From a checkpoint of a small mixture-of-experts model trained on Wikipedia: 64 experts in each of 9 layers, 542M tokens.
Below are experts of layer 6 (counted from 0) of a mixture-of-experts language model. Rows are named router (the router's row for the expert), gate (a neuron's input weights, with its number), up (a neuron's input weights, with its number) and show model dimensions 0-111. Each number is 500 + 40 x the weight over its row's rms, rounded and kept within 0 to 999. Numbers have three digits each.
Before each expert's rows: "comes after" lists some tokens at least twice as common just before its tokens as in all text. This comes from a sample of Wikipedia text that the model never trained on. Tokens count by the router's weight.

# expert 42
comes after: "1", "2", " ", "9", "0", " |"
router:518488542523518445506560537531399543472460460422465403447550571455496526468503472491434541506499441466530511521498432472559547538516480518513535493428578487467526433534464581454480478497479493467589491514496451472455485588547515536527520529515544481403511558487511458511542483505595554436467430501523509461455488561511450476487500509512
gate0:455442486486501450534535476509485551522519429491382462495482512503456533541543544508522575481463499518448501465513545488556479445490524436568458498468498500475461547519570505544546552499454547472419506448452565563552471540550471419476445454544460509553503449490479536512411479483445533508513521474476514486433483550426426496517508518397
up0:496513521526523500501400448535492518478586461570502460472492494566464535522507514489625556446476515420580524448551482533536509452447488456535451505519505497505399477546497502439501438544439480504498428451441463426513525549502433514449523454586552519492445489489449527604518511471476456505464550526460469527460540539492477410457537475482
gate1:545520506428478503549516490477492465535500545529553536533454474494449518483500484474507539492479511527520581481521467490461493624500510499439464484520547451498538465557494457477537626519570450514502469542488553535472514476490564477500476536510497481568553471490501554434449451542493497491438526471505513503471476430511445468494439405506
up1:472507521457575493431492481531477495576541467524462516453586591533636458492468561518464452526515473405517497508471485485539533496409565516573512474492475521478438504403515484523430474531495536498472445483489492539496479476507460433519494440507461534550494520546535503545512577498394464543486441564533515448533508499513545575504490526550
gate2:446429535421460448507564517533470468477478455434557431547492599435482536525539454485545513517509537441531468435487518530534511489537463573473526501449513524497518493512500485490454433565485478483515459481450393484574497517489455549497570540483526505577422509478568452555552513547512456467453508536476444479418463495571507446531466501507
up2:529560512459436456540540545510456556554565454469499524506486594548443458527574433592459467521495518469487498505453508509513526519504513541403549533491532530493507541581510531492488514469506507613581479396479428473511490600482448560527578474525494537544510536477543443503457528524537492489460491512570530524482481512526484416550507499520
gate3:553495452524502373489505492469419492515503509475518550529535478446493522553455547595414512541446562498431516524506427475528541463506526548473525497469465532484424481514480526475482504528551519483480479557533465450493505494545595488566511515548428529425446510434491446554503443482537540495526537487494460506506490527581544433525468466484
up3:423464577489506548509506517540542488478504484468498436524444476518472484510479516466459496521542519533501468554502497527444511515466450500472445462537465481508504453452530482534565480493441484522519519444496492539483452467472454535491447465406526446486565559539502602446517588523537481460521483470506539517561535508445472592492542529578
gate4:523488537473440469522506521463582529443550481478493521449446522493535459524552548472509494435465479497523557470560558539560533431546535446553502522485519454535530438513553488483549425570506523490564450484541476550582479483543464445508459560495425474470498480544456530556518483540468508489507557507505459540510501449563502462490527471421
up4:519487475561468483511508483514447566512532468468544526483465566528496423497528513513458508479512452492533514518596493542420521530541450575499501550494559568437497510549538551434510506457461494524590514517503508502503580562485549578483511545516436510474537528512516482519495496470492527450482427503580577471509424562544524463547522528523
gate5:536490506490502477602524485482428594494493464491588472488448510449515523447497543499488464514583466534483482557515517484528446453533421545515457527520452528516518545474528473525508605537560493486476471542591496507574483534532514513454500464499531491596455475452521398463483556495538456468398514573519515498474519420509502479449526539571
up5:555515525529437439585542483508500531518522469489561347533431541452525461445557500508472474468434504499517499497539558528511416436550479555532508527520444558431472507532497474510531529464553541531483518464502493520538512579510372526474494512484608486521477498537527471522522557556527527448429480544482454518479466431537499493486525540529
gate6:523524462432535531493516492463528510485437578547502475480562462506548480473447517540500554550490527493457530495492478497536549532500516451494486482509525465509515458481516436530494500510481546555452499507431522509500467420470478443473574425488508520501479461452474543509512479500523515513531460505425477487458566526459481528517463488441
up6:566516530535487480605569504457526538433485457506532511480501530456472505558519437415457487475478511553552464475522563500502471551472466518481613469493514462566537508553542484538537521552454502467494454488469452541461480517450455469506450518460549536479576523471432511517452476507534475452425539564467558492462520531513545491485457545452
gate7:500509498482484507522461468480480516543524487452536464423477538453497471440499469451486508455557512541492517471500546536554563517550506524492498524466480516466538490578514521524527493518482565569592510456515440512511484522470556566491527509487587455466550534524486456580561484443505504463522474537505538477514495548500508496458495518577
up7:510474491518569505504513527573517495476468528541481514548476458503474541506485484548489464541474526420511526481491435498435531485563481522456505517500509447513504592414508482474516475503483390486451484454518514511491547408531531407431442449466505555498446496512475523510537521504512484498525512588501493609484472431570568543535499442464
gate8:477452490560490486471473535572484482484531461590474475437531492497477479464460536503417545469527538489553461527535550508538505524569470460488527448471480516497421489478503536480510483437518503486533588504490542427480470508464453503470528481480479478468481548515513555485495479527548471518465536564445465460506483583515420478519613505480
up8:479511486457524538549515512476523490523512493465503437573469473486457501558546531485550458502440490513534516406485457470452460437414513497488449461497566540443485501486599521555536482586510505437508461465495543563465507469559488529566472532447592508486467451522492520470510458464418465480570543444520502547455510570486524557543465502525
gate9:532557601438582518481595520515493498508419598498438495477491461581511483561472530557512473507485537469425548531436554497467584509538490475507499454472487510517523442485500490483548490506586527525452548426524510529537488472475463485587464459509533484464546435447424499582514455529499529437552476431458554515458448522490490504502467493452
up9:465486474537544460522497460548505525541478581528460501518496370530456516499547537513539471432492485475448538472513585458516495558439474464538504464540484422535518422495495502594495505493537515434407503494445488450583497479483465490512503489429553538487559485502493535438436495533423444520520613467496456469543476552533471445467466568476
gate10:532469512523490518540572512506457462480542535497483406513473523480496473536544476466499530485484521464474475437522501459502457487421469419462535548525542524487516460464498587558435541525504470438474567490529519466500495485433470473485530524431509468445525417474559557511525538595458508515501506538501450486456517426479441475498471494500
up10:473464510452558468511466507475537446529483551449528524514462553530537564520459420499457463519535606522480594520513488445452493486547501520527464466437503472522439528509528428548489517424541516508537516512481454484469477508523465527558474504434525491498474451540488389501366470506472430463487479533498479522492465522496507492530501480513
gate11:588463498530518481451503533433543564511528459595494527485533499531564483466473510492592442536545461476563493538501547503508533549497485524539452561544508535524481529476488533460501463440438441464474505487504560533455463518542563545480501495437505455455487571507590551577486513508457529526555466482479413492478545544505516546547441510475
up11:488466530523526532484498501465562476572498494601461443501478477498454523561515537602460573539514475578455608531524432547538509512452503547438469475493498516536508510441476527476468457465527470486466532516440510538532499476475446465554498549481468551500508434552492469530456508488514466432510518468493536494501491447478534490594527556528
gate12:524430434507509523473531543509392471530510427495467394474431478530504442436520465493562476511518485407586480434501575452552490485388462506534516461475491493491485517497416467503501467522572527494453517515476495419461387456483416531491480515441506515556525469539475524480525559522526498526536478479496574451493480524465471543425462534470
up12:518525503510510537504448474444433488530464528513508455562533534513575488446491501535450473518436477508511583485524492431529569489521590550510461514511509495516497573578513488499482470528431408473507477509498487490531448483474486534508519486475474466544468461478431550485467512534471467475526530607549485548521486466568514551476395465538